python train.py --n_layer=9 --d_model=256 --n_experts=40 --experts_per_token=2 --d_expert=288 --d_shared_expert=256 --activation="gelu" --moe_layers=[3, 4, 5, 6, 7, 8] --router_score="sigmoid" --normalize_top_k=true --routed_scale=1.41 --balance_loss=0.000319 --balance_bias=true --router_logit_norm=1.5 --init_std_router=0.0079 --lr_router=0.000877 --vocab_size=2048 --norm="layernorm" --norm_eps=1e-06 --tie_embeddings="early" --optimizer="adamw" --lr=0.000725 --beta1=0.9 --beta2=0.95 --grad_clip=0.5 --batch_tokens=[65536, 131072, 262144] --seq_len=256 --train_tokens=1611000000 --steps=12181 --dataset="wikipedia_en"
Below are experts of layer 4 (counted from 0) of a mixture-of-experts language model. Rows are named router (the router's row for the expert) and show model dimensions 0-255. Each number is 500 + 25 x the weight over its row's rms, rounded and kept within 0 to 999. Numbers have three digits each.
After each expert's rows: "mostly gets" lists some tokens that are sent to it at least half of the time; "gets" lists some tokens that make up at least twice as much of what it gets as of all text. This comes from a sample of Wikipedia text that the model never trained on. Tokens count by the router's weight.

# expert 23
router:485557479524513514498492450482502515521554464467531493530515488494458523537550492524492469533492472494509525515516474495493519504537438499484553467552532483495497506484497518462522457484498522462494513505517481501488511535520524453504459518508525515495472519515476498511480537482491487535474470512518497505508471516528532484479516463517474470476485450539492482504480516495483487466490498524506504494486488487507499516485484487534496502469543491506502492475498482518478546464475465500546548509493474528504562519474517520498469500517533540482521463499484504513459474521521490480494458495462475532500461515504496517494513484501493477495511495475487526523514532493496454486494453527516520518528480499527564497516463530547485544519468509474521503557497524459500502478493420
mostly gets: "cc", "gg", "ib", "emb", "ñ", "pp"
gets: "b", "th", "ch", "g", "z", "c"

# expert 29
router:506464506536536482497521473483453501504509481499532465509525519464575467497557489490470520481505538522482506525457479495534447438489513489499484473488503489478502554484515509511492521517483500535506504457530476499525508467483511482508472514523487483555492522531488499435517478468512494518549518498467446514517489505501480489469476519529494511518517545504471479495453499508468480467470529524545501510522494540526488502509525531512487488507474480473477530470480529492492487466497521513564495517518479531504504460516529502451499479489525523527504494515490470488523494524509524487504488482510494497501501495489537496497442510490558492516504542431471464453495477486472496467509501482551485498480479505492519479502541476525526524545506486487511501459483534538507496541478503
mostly gets: " 19", " (19", " two", " all", " 18", " four"
gets: " 19", " 18", " (19", " of", " two", "20"

# expert 0
router:499514491474506505478467497440489505519509504485504500491472493505514465503470516521512482494487493519518510463473502502467431508488514483478481500437489505497512474501519438492510568465480489552503505522504546456475495508502411576513532505479504535511515490504488496527531538478438447477474501514538511541508464446518516503525514519512504474483449550481494494502457509552549533532507483468512468540482491528510528492495483505515516498509455501520512535504544510518508526529529523521465458513528517470505522437532501500490528497478510492513473495520442523494496525508494484505494513513493513508493518494479479515485461521500499527533535507496510499484515515487523472459533543494503501471501480483498512532505536496475472516476505507482471494529499475516505510468486507
mostly gets: " co", " Bo", " La", " Ro", " Ra", " Ma"
gets: " co", " Ma", "la", " La", " Ro", "ra"

# expert 3
router:511522500529523496460526523505503512536417457463449500492445495501489486484513538489498463497477488504494480533463502489470538500494539501508483491550516527521505442530503499480509499465520511476509512507510517499508496449472546485459485493490487489460505532506484509513480477509508544515470489449529522485479494470507500490542518497522505421483491481493493490453508494574495515479512490472500473470470482503498508499508497524503524535481489533526504507484507438540508508498508523489481532521516489495489473500516495543511523511512494485479505518505445536531466501489502502491479495510509489456480507490524515507524470494542536534544571521515520512466503488490497516491469530468468454492497539504516483483498470487606480499495489489509504509479454509510500485464514485
mostly gets: " 1", " 2", "6", " 3", "7", "9"
gets: " 1", " 2", " 0", " 3", "2", " 4"

# expert 37
router:448466537515498478455516491471518496531494476498462481502483518521488485476526507542537479484502482498498522533498531521545507547480479499492486563512534501497529505504464477533456511478533496499481502520499497499501496535479506472527518495479469499448524492530438473460464471447481512499479500560464466477481517551531480553479485522484495504511487526493482509475478509480470538494504503477532520539473469465505521488495509485500494534516527446504514514491559511529479504501488485482513488498445493521471419482487458515478521482481513489497479471484478497494524479487464539487494497485531542490483476482525529509518494546494553471514530508536482490544506546506510514481489496525474472476506531503516494459503486496503502512497479526466525531518534545531516522482473494
mostly gets: " what", " It", " Win", " which", "fin", "=="
gets: "\n", "==", "|", " It", "u", " which"

# expert 11
router:509489514501478526568542532548473517511571528530461467480507483517479519502553456497518525493484517495443504493465497516489510496501533449543472545541551486477527527473544426526512504513493475499514506526505510495490507497519490467536481541464536527478496489459508459486511475509520486530484500510507546500504447514511491471509483468514506528484527517469523497532538491492461522507500480560508506517487459524506473504518488477484462474496476531453483523490511504485541530479529523501490513514508545482469500508478500495487467499529525449498499503462492502548441468491467512491506498471497496494501508501495475497523496551512510519479506517456493537520494521535479487496486503484540488518497476499442495485480503496530453478500488504521521530528491475505544495509497505
mostly gets: " at", " for", " can", " to", " For", " At"
gets: " to", " of", " for", " at", " by", " from"

# expert 33
router:518511520514467449496534477502546501450512516512473523503514496518551507485553525514497510496472467515490483491465488520481521482558470536447508473403501516527459494523496477505469482482521536477498497509466464499523525560456522475503487485491498512518449482466501512483486508489536514504497494456525498499479466498515519513528504502529505500497478530532533534487503515510492489489495543493525485438483524522467488525473482460524474499520486544534514507513481479465459492495495526543475484493465496479506491519491525450485466496506495521529509531492505545485543480479491513490502489511484513558508498469467505491507502473439478496522488492518526484538506477554518512539518506480478492495447459515509487517495541499534499477530475449488514475494526495486473463525501499
mostly gets: " a", " A", " an", "The", " se", " An"
gets: " the", " a", " A", " The", " an", " se"

# expert 6
router:503466499461514495467510528483509494499479504476469517526495469485518522483437561527499490564508512506507531529532500479502486509496509551484469443512498513495479512480516505514527523439452510494490517460527535490519519512502483519526475476478501457505507472513471466434529489477476498517498504490516510482528501495524537523586497536509507476498465509499521508551496494492548490486503475464508507536465499502450507505505476498488484518479505548500515487480492511516529514542467482458519523507500501507533490505517512507477533499522484483492475496516469488494514520444542515516506553518507462495514458484498522525477481419468499495468514500539498475467497493511462457494513498526492463507470488531514519544508488500515546528470549478493510494507537520507473507506526451
mostly gets: " where", " about", " with", " include", " including", "With"
gets: " |", " of", " with", ";", " by", " that"

# expert 8
router:472524479488508478439474462468518501522464490494479497533547503461516505524543490530492505493478471506503470509450491486504491534513537497551499492490508494466472484545483512474506464540515491509512530546519502474476492482522478494531491457521483551495525460500500522529489501498519518510535536517513483472482493559503516524500507437455487532467518474504498510477478501455522480516491493526493500498505525495457492539540482582543514545500512435499480530557540494482524502510484499464506533483492513524428459488481516498527489498474459495504504498481516495487526534485492477434495472493512473519479521459480500526471510510505503547462508482489510492532478531509538523501504501510495522523505535529517514476500538485507514470495488482492479463482490487525510507515533538
mostly gets: " and", " or", " &", " but", " /", "É"
gets: " and", ".", "o", " or", " but", "al"

# expert 31
router:495511526522504495477434519487484537487514512509563462467498536506519539485550533461512547480511513521511504489485522464447538474495515501509520520515448484499519507476521561515477543477465512508547514518463503543499504534520513452497507488495471486505517480445514513485496509464509468482499532515494550487533499552511502480487491487481495518488532495500500502504541502536452528523492487529497511449505508481495480474513512492480449515487505469493467471511513486488518488506514490478518530489527526501527483499539492509530519515536490530518492515531564516511549507509494506493507541489505503524533525507524543501503443511456463490520467463551520481464526497451494499536499506462474522490477489494551475503499508505490539542468492473489509471474486481454498465476501479
mostly gets: " Bar", " Wal", " Mar", " Bur", " Ber", "Á"
gets: "ar", "u", "er", "y", " Mar", "ur"

# expert 1
router:516524444504475504504515519452517454487502467537491456494531515527483457471547452495501491537490503462474476509479509487474482485498448532498537480520436500517498484520493513478526504523463483433486527499527498491543491523465479584476518485512491508497479516524476541508489528499470479494497534499462511486521529505514446517467515515487480548504513477532486563480513526521542487494475470478501521512518493487501495515468482482501479534484472516476519469505472515466516534554503496499512503482482484471536498527511517528517537514521531519527500476491517524473499454504509497480500488540498462494543481498458498469493459466519471528506507488498475469523505488556511482482435497512480527512503541483454461524534503507503511499510502466494501470522489538503471513502517506
mostly gets: " live", " ma", " mi", " wrote", "ological", " political"
gets: "\n", "ed", "y", "ing", "ic", "al"

# expert 35
router:492432495517490491499491498499488525528488477502473472492510509543479514536447508504504499496491515508499468518512487532502543495532561498514525504559491520518480550505497483497496445494527456479485499480483477550565543516521519489525488489519501485500481488504508466540523482513488514523501472480501544493513479487459501498498476503493481537493521462522527511500469471471496452521476487479503556543494482492517513510521522467517555509479493529442511516548506465509523487513497470474507498488495502473455461504493513487525516505500505526461505477504495501457481489453527512560477491462484516503469504504546495529510581483490456521520519501503461491513468493505470505494493496491469484518485479508483511514521459523441513501510498498516508538449447524502473509444470534
mostly gets: " ch", " Mi", " d", " Ju", " lo", " inter"
gets: "\n", " d", " Mi", " ch", " Me", " Ar"

# expert 38
router:535482526511445491489558482510494479442508491478514491492536479475511486448466485492517458477495495488521504513515539508522469521516542553470531556478486475474472549492488461525493492510518542524496471488583512504494488456492508521527520479422481501473513507512514491538536543486516538467476523484469460521482483522484499478509475527479515493477474491479502502463516490458516506503505535478474497477517514490482532506515481492497502462498503462504510510537456496510435495503522512493538479467533484510473543523506523508496493484483522473482496459478538517477473512545518462502517551519496466505540482527486499478493483504550512502511465510476497521492526486486516537525505488529505528499488506503507438508490488521580493487495516494506476479488515480504492535499509484
mostly gets: "L", "N", "J", " J", "R", " Y"
gets: "S", "A", "R", "N", "C", "D"

# expert 20
router:489493517476509499539525486542501515462491497504428474491535481506501479511483518509500468483500498520518540567489533522448510475502527535527525508519486496515534477467487498492496518528559494464481506448487511510499495478461491466470442522477536511479508471545505519482531495504525513508497478500465456504506523493465506463521547488472500496504511550431488504527485479495503516495465504501484463471544496502489519522495486501527495487503491475562491512525574493463497515479461552468492485514450517500521460466561531471481497493492543489496516547498508513525480495509499489511514512523500545494491549521508520470498522525487509480505510463482474505472481504502514468505517510486453507499507519499519518519499471496504527533445451533518479484481492490467480446501516524
mostly gets: " married", " located", " Ra", " released", " built", "jo"
gets: "s", "ed", "|", "ra", "ta", " Ra"

# expert 14
router:530503468474546462515496515501501459495448505491490550531521471505498502541468479520491489481532512500513514461467546475506548505524459502529529462467496506455511487497471492495497496483517492519479541490486534548483512477520476491477485511511462523530479544487504497493514469502521506493492488462536528496506558526501511460516535471521530512478508509490496511517510495518476518485497481509466520480507454513540501500471467521508496475505502527498529491549472529483464457520523464517497496498504507468505527487493468515517508494493499473506493522513553484468529527513502479499524502499496540504519506461518500477470512492521438475502498516556563510539532462465465518488531492478545490468536500490444554472546465486520448490505448554494488490474482483530505522466489494
mostly gets: " became", " —", "±", " are", " Team", " /"
gets: " is", ")", " was", " 0", "%", " —"

# expert 16
router:481472532500483492499499471510538444516519501518527467512453512520502466566530505463515471505475525496480530497507548496497514480472516551491457485460508498533509471498470508492501467427455503533497485451528492485519464481521482460501483514503509493516507478525530477472515506449536504503516539482496487466474499516504478474491493539540468508430510491508518493458501515549509527500505514529489488520509496487487487467483468489531502536438496523533472506470517532486489474524524493494468512571480455538491483548503523524470494527479475472493532500518548478499462547493495533521504490517477480494495518486459511494490517496500526491517524477514530497508465459515526527488505521495499559483485476499519499537513483491470471525549493476508481492481510496508516483451502529
mostly gets: " F", " P", " b", " p", " st", " B"
gets: " F", " P", " f", " B", " G", " p"

# expert 4
router:504526491553536451485458469549473470474429514518490516484483471486478510491440459448506493485518514528504510468485564492507480486495477500522536498495490506507475472519500497463487503476509510498528483531538517495537503457500554542540458552507479502527539533516516507576482516525457518455487502478500523530471506500489492471494523535466534456495521472493478520497521506493512521506495475486473510475550510490510532505434473473486499509511529510545512492497478494479518475499491522475529505477500519479517486485502474549525470524497493509483485517531507484473492540507512490527491483489496506521491476499535497524483544536507521462521500480520504517492494500492530498518455484498483533485516504484519529466526507529431464500479539495441521511479502515519471500489515471
mostly gets: " he", " He", " has", " be", " so", " she"
gets: " was", " is", " as", "ly", " he", " be"

# expert 36
router:489534502487514521500509502478511467503523509490533542472511523525502473525488506480475510511497518482518481502473494494512495504489533524496498489486473503451489488481505586495544483489526514506503458449502462497465495535480478484561507501501496499459460542521491524502470476556534505491497511466522491533468495491458478498541434493496492514493511486458514490477468443494454478507471518505556534486507472535473510553482498470477507500483503500520525487466480498543490412469458480554503501509508493520524496485500540489507494537504523497501512495497486516473535508536501469494504461518472511534475526487512459545467528509515502508520514485501509489498468476524470517548536531475489515545505513491530488470464518492483533481505497469509501540468478474524461508524468536
mostly gets: " E", "Species", "Re", "É", " I", " −"
gets: "\n", " |", " E", " I", " R", "e"

# expert 7
router:479518488493511482430451520509495537494512473506518467481507502441535488497525486494514520508497522477489476499555467513528465505551495514523540505541493442511480471493528512491508505488510486479506481463494487484465486460471481485543520467438480514483483493484475503520511487496496473485491482512516493493520514517492496483538544455477520449507433495510504518536514501500465496458498475502514553472512466509528500516490539521514525500525509499531512482448500447539504529515514543478503486436512526483455501520485511542466519462473500513529519530512522482529541502506477489533506494517510487492502505507515535524532516507546456503516466511459456527485516511522477531508498478464526509513500518502485506480431511468468535507517496513477527488481492491503464559513511529
mostly gets: " K", " D", "Š", " ", "′", " S"
gets: " ", " K", " S", " D", " C", " G"

# expert 17
router:491506430468457493484489490490488521513527514513509513475471530545542518528475537492500464499530519519486510499460502516518515477500442525571492483468502476489491533457466463471469533502519534482498517504500491462500469490435526531457481521490541449518508460520491496528472498508513503541512471468477452501456517473483497499503494527464499442521498531498536499515506501493480511485501526547505458512513502475528553487482487502506455503504498481475480491524517460502504450520482472502509525468487511496528494551505514515497463546509497483506511505508479493509498513490495548514529506520501501554503562478483502488530527504503514459492455484539495530499491519492441499477514551499509479485523443513511502496473465483502543522486540502512499508512493489513487474522539527
mostly gets: " University", " York", " England", " France", " War", " London"
gets: "\"", "ia", ")", "land", " University", "a"

# expert 34
router:482478487514478551466488489511519507494510504516542495492469544509528550510515491478499520555490518517502479512488480496515505478510462390496473520454478498525516507514478535515490507522498481539537501509515545523484482506517473489452505492510488525519514495535520543474490552501518486508496490508431507520510502488467508522465520457487518506538475468504473458489500492495526495515502516466471425532523515499513502531523499499500518529484505514523456521516498449485486516507512464527466480463528493519542480517533488485478511502514508531502524525535529502482461481487483509507500499464503481510511517528482482501489481515435564477495481503499508496504493512491552513496563485515471487502532469464495493510464475496512490470554520529475513504449483475532513477501448531
mostly gets: " ==", " =", "---|---|---|---|", "″", "====", " List"
gets: " |", ":", ")", ";", "===", "=="

# expert 13
router:476511525473537520548545516504475536507522538513476558513525524518497503505513513522486496488519502491457471462539513459516432538507475524488439490490520472522484462508507496517489481513486513580516517542546512505493468502504486524436502471489498481471491541502525486472460461458474479514499479514545513495502507500463477465493539487492522494526493529477516497522523516465476477488513531461465493499512483504483539499484497495504524471527491519463517486550520480510498453516459524521510491518456476506495501493523461509501492495487487496539495496488471541513471460527495460468487479522520503496446469484507504479505432457490486480473494504541522488485510503517504512508462513503546526487543491489490513518490517504513541472516540506520507502464494508468483488529550537
mostly gets: " c", " M", " sp", " U", " vi", " Sp"
gets: " C", " M", " S", " c", " U", " V"

# expert 30
router:514486551468490492536524487511494485525540511524490482474524484499458513488501481518499463455510506465495501520558541509509484504486504492485501508547481488504490502507523512480500494514490506521513481542450484497488463557496501550558511499534478521485511471418495492534542517488499472509529529503465488504480475501477508475422494508476516539511505521522507513500496508465525556487523528495500538528483524490527534456484489494534503518472502466491514508491515512534483499492489489518480492524499487490489528481495515512549491467486511480530504487510490450489495488500488483485511505530472499508535556467495476546450479457520483493486464459457466490505484511526533475550569478543468481472473511527474541505499509530475505499502455513495524509540451502462483473492501477
mostly gets: " April", " June", " February", " 2011", " July", " 2012"
gets: "-", ",", ")", "%", " August", " May"

# expert 12
router:494486468489491494498426511510495535498499529473520509455506509548501526535502500502510487567500471467505508500502486510477511502442507534457487495530504520504536486469507504506497498509483510510495451473542492517480458526500516485478497464511479485493525495508510436479510493547445498481503503528468511516517563492512482508480499488479503461502482457522522480453530526525489524477503470525539501537486500451508517457521486511536508451516494458509476496453499500560550492487495429463481471504557484530510527440528465532508531523471495496503501493521509484492517478541492500525481507518543503491526504524498504506491466517501489504489505500488497526487492514505516509450499522544525535507510508481522487532505459491441480515465507564498489532503508533461514510491518488
mostly gets: " their", " his", " its", " this", " her", " new"
gets: " the", " his", " The", "'", " their", "The"

# expert 19
router:486478510508500481489537500518467474549504528488514511504490509508542487544532522485493469531513480494492482500480509501491498509496537583468470504516507550539510491502510508481514484461530515522508505560529508509530488437474503510491483475483495493480477502506506475508547489464505518516491507482510514523489491515496511520492498518488527461491472488482508493440486504571513527498484490491481500505484475491477533477465476506515517525522500522487520527484513522524502518490519503509514513545464496546474488461496496533518518505503503461474502499476470516490474500540509520523502523563479478446477510488493464506513530479514503518358531478480528527486467458429514509532494533494515493469511533495484486504461495482552482507514493499514492538502501518501495510481517553
mostly gets: " their", " her", " his", " its", " car"
gets: ",", " and", " to", " his", " f", " p"

# expert 10
router:490517493523524470465519492504513474495521524460519481526511472488529487485477478507495504500518517513478547504504490515500495525454501480450490495488499530498485522511538482523548483528499508487495492526468479512516503439481485506514562503466478412494495528497498499475492515519486483533498542511544517465487535501478520521486540496464529562486492526485499521485543505515498459550484528499449521460501487507516506543537514489494526495539529520528475489494470536475535453474475511507538484518545498488524486536523506493489495503499499482523509510462528495504526495471496500481489519531498489465509461526522508505464514438507495535505509536505492479497458489491493501496528494493459457513468473485466461479505514469432489495529437526456482522536506559512482486541499497
mostly gets: "ō", "!", "iya", "ā", "ī", "ē"
gets: "a", "k", "i", "u", " 19", "e"

# expert 27
router:529489500481506448505490496518508478538514460528481513530496480476476498473507521505545519469504478504520514475560465499499498464504504470458513516428508451507521467489502483484497469478507499473500483509488557494503474488528477510531484513499519504475521482486540497532512504513501567472506459528503512493542530509558521531522459520480530545492507534532464474505551485472496473493490485517522503505460500544494494539515497506509498546485507515452534481516503536499506523486508493499513478473525539485511519488496508496540503499514463505464507466518541489490492494498481468501452465511502459529495452489511500428551513515489534525468466509484496496497521503519464511489506540499494459532527505522489480443430508535489500498515514520512505521554458469495492466498505526
mostly gets: " politician", " Born", " Act", " another", " version", " debut"
gets: " (", " to", "er", " from", " a", " A"

# expert 25
router:531503525473491478564466474519497513490538487493548516478493469519471467509500553497514496495514478522490498513575479510469533523488507480526511481507518470538500488551503497500485485538501526521510496447459474489498496483485496548482489519501534484505499476501508530516494533544513500474503474487521489508500537478508477522485473537510500489486513493499445498521516500445525513493493514488529505467520525453478490510502530473483511482533481472500462503542471522560532482499480558520519545526465528523466540507463504498501516493467489520498522487500416497504490467516480523548484508495517511507469526494542509501543541525539485534455485503480508525505496494443495489501481480517542560442508521496537502486521499495510497488482476479494543475544493490465515511520519477
mostly gets: " called", "|", "=", " named", " including", " Country"
gets: "-", "|", " |", "=", " as", ":"

# expert 15
router:492539487474529506470485477426495495459514499434481513530540538480488511506553494479487497489470524451521472477498520520505525509511500526548514521477484506528494499504532499478466521500504541504516479477463537505489488505520487490476519515498510458494497482475500517507470465492503484505524517536532497496482473441489512503520469499549479478521446513487513517463498534525527509511514524517505501485465542538489526479528528502474506432533537491553468479501474468526493478498556476505444490505527512512493518536487466485492494513526496493503501514500485473429471533515514531500481494464494475465473477525465497493500504480477531502502508528482463496515467482560484507514514455501490504504504527495549473502534453513455530498515548504527484507536533463519508523487475479
mostly gets: " make", " kill", " allow", " provide", " take", " took"
gets: "ed", "ing", "d", "ate", "ve", "ct"

# expert 5
router:485475544488479528600476529494538534498458502494516505509475536492514486500512490532497552528517471504515538496501452468484485525546504499500524504512502522472534515490500505485494486520490463518480471515493462517544525473533505489525538497540508482487512489497458530465485524493462507515516483519501483512471451492512513513446508479528484452474513505524497459509471473483532490531545506493498500495462533493512465474488483531459532475521466477490483502482486527492538523527537508543459482524498470472510488542469540469498518443546485487507491519480509484518476527460481482479540520470488527466461494496481512527505526516518504481467537492479525482534556510527501488514490514541510486501506490478475474532498504511525494463458517503526475498504513481501566528464491501
mostly gets: " World", " German", " British", " American", " National", " English"
gets: "ian", " first", "th", "ic", "an", "al"

# expert 24
router:515488451507502567437480494523512489478534536511493514495447528481553478501492509508490526490497492473488482482516489508476510490459462487472504459532500526506463531517465510493503511490526497492479526537494512506457535480532488486496486486527520497547507499464475503494523508544472526515514478487475501530522476478469519506521475520506495484495498469514500512538495501535504481471522484499500508502505524487478455433501519472448458486444510545495505475501502576544474527485486513518500462450466456502506528459501490457537538498493529513490500536533474512465478520469520491437509509497504474495494504491481480532482515477533504499562485492515478520525470472489532538514477515479516448485485472488514525496500481505467485485509546538519502512509571500479505493512527503
mostly gets: "_", "/", "ü", "ö", "tri", " Bu"
gets: "-", "re", "ri", "'", "le", "li"

# expert 18
router:478516514482503526468498492524483506482466499505535470507493458558527502510451518458508476493479525502493510511460547501537501510441504492493445521528509490529485484487457523542496519514496508501458491473522443507451512500513520488474481462496512515554530514472502519508518558494482478518474556471514496478496453546515465457459512545503468528538508495529545513481455518552519490532515492472506519491501505528482508507547509463494502509515482505537511515467507490532475486481480550513484522487467486498469513491501485434480490497472504557484514522509477536493496509519497492508499548471527534509539506503511476488525477484454476497486508511545501454471493477477503492474495478472533518467505511511550505521507552481519510525488542518518477481500482525488493511531509481
mostly gets: " work", " music", " people", " power", " development", " women"
gets: "s", "es", "ation", "ers", "ies", "ations"

# expert 9
router:484484537535487517487534504501485486495458473489466515487449526498501492502490520476500519482493534480504516518533461529483487526535444534464519484424520527492497511463508514478526470518524489517522473477531497506502485434503468536506536490532481508525464496501525475525492521503503469480475543509493522493494499526496521538457492536508528492535481479527470489432506508526472487518566497465475513488495455515519516482483491487478520522549468486530497480493501519484477496506463525492502492512471524548510489443512500504504463501491513487517489511504443505511521511512495550526513505502522461513519505502501468517542507463458482483519476493519556477495506507448493525556511484486442522488503524489474479456494488492412492533520479505539493508492522500499505512523496472
mostly gets: " de", " in", " \"", " re", " In", " pro"
gets: " in", " (", " re", " \"", " de", " In"

# expert 22
router:519459496498478496492537508447527480536483483507492495484512482509512482479464524490482481537561482508461496472514525502535465521485489473520453517496496520484488465498488506499494511472513492458494496538520446490472521551517438547460491481484491512505487495481514489528492482517536545482567469507504509476534534506501497503503474462489495445538516522518512476512474484564527513473497478517460494480495492497463491485470507529521496482525489529454480536459468504495456542484520490500469557499513503521517473498491547536438473479474496512513518511508485494531555487537493511476485489523493480489487487536513500509519520562490478499530481504489520531480458486449517481507512504484489522481514498475449470502513478528509513507566524496494517486485538528544499482480496487
mostly gets: " O", " po", ").", " ca", ".", " Al"
gets: ".", " O", "\n", "n", "\"", "o"

# expert 2
router:495514479525495512486487517491477482511469547513519494497485503502493478551470490508542511456515508467535447540564495477510455496509484493457465518455500586504501516512463491469514529440483532520495510519519529511490508521461478460464493496482479512479468532472457482499524502490508508537493502471534485575493489499473512522506527507480503485487539479506485498448467511494463490506468488492497485490512462467512538506466517498472496505548484507492533542479488514496470519496517534517533516507482464494476507509506513515494481486522515492490504490500470564526525489519520513527534479517487508434450507510480497496523521467501483499462525491532501478458494459493500529475484519513498470491448523481485490555499471506414479522513508484509487478498483510491479492502507546
mostly gets: ",", "),", "—", " in"
gets: ",", " in", ".", "),", " (", ":"

# expert 26
router:535491493468508522505533440501449494526461511474497513492515488449502525479444492555509509517513511510530516524480516471532544493482513498499461529559516514492533565482484464554516473497474511506495503503467509513501499543496515536506515525522482529521493510503529504423458448485531502497491497505514459533479537456501497493464500498500534529483503472467495470441450487493495486502497489509491469511481488499503517494492515515473483506575468506512524514483499499449508503459473493506479521514452537469542508486506510506539514480497516490499509467531493481494508504514493463471496505500433517496492505492468481482491505507482517517540539485519548470451506474495498496476502479490520474475509538508496486490508524518467484474494523501554524450507544525493504532540495479
mostly gets: " T", " h", " tr", " H", " wh", " Cor"
gets: " ", " T", "t", " H", " h", "T"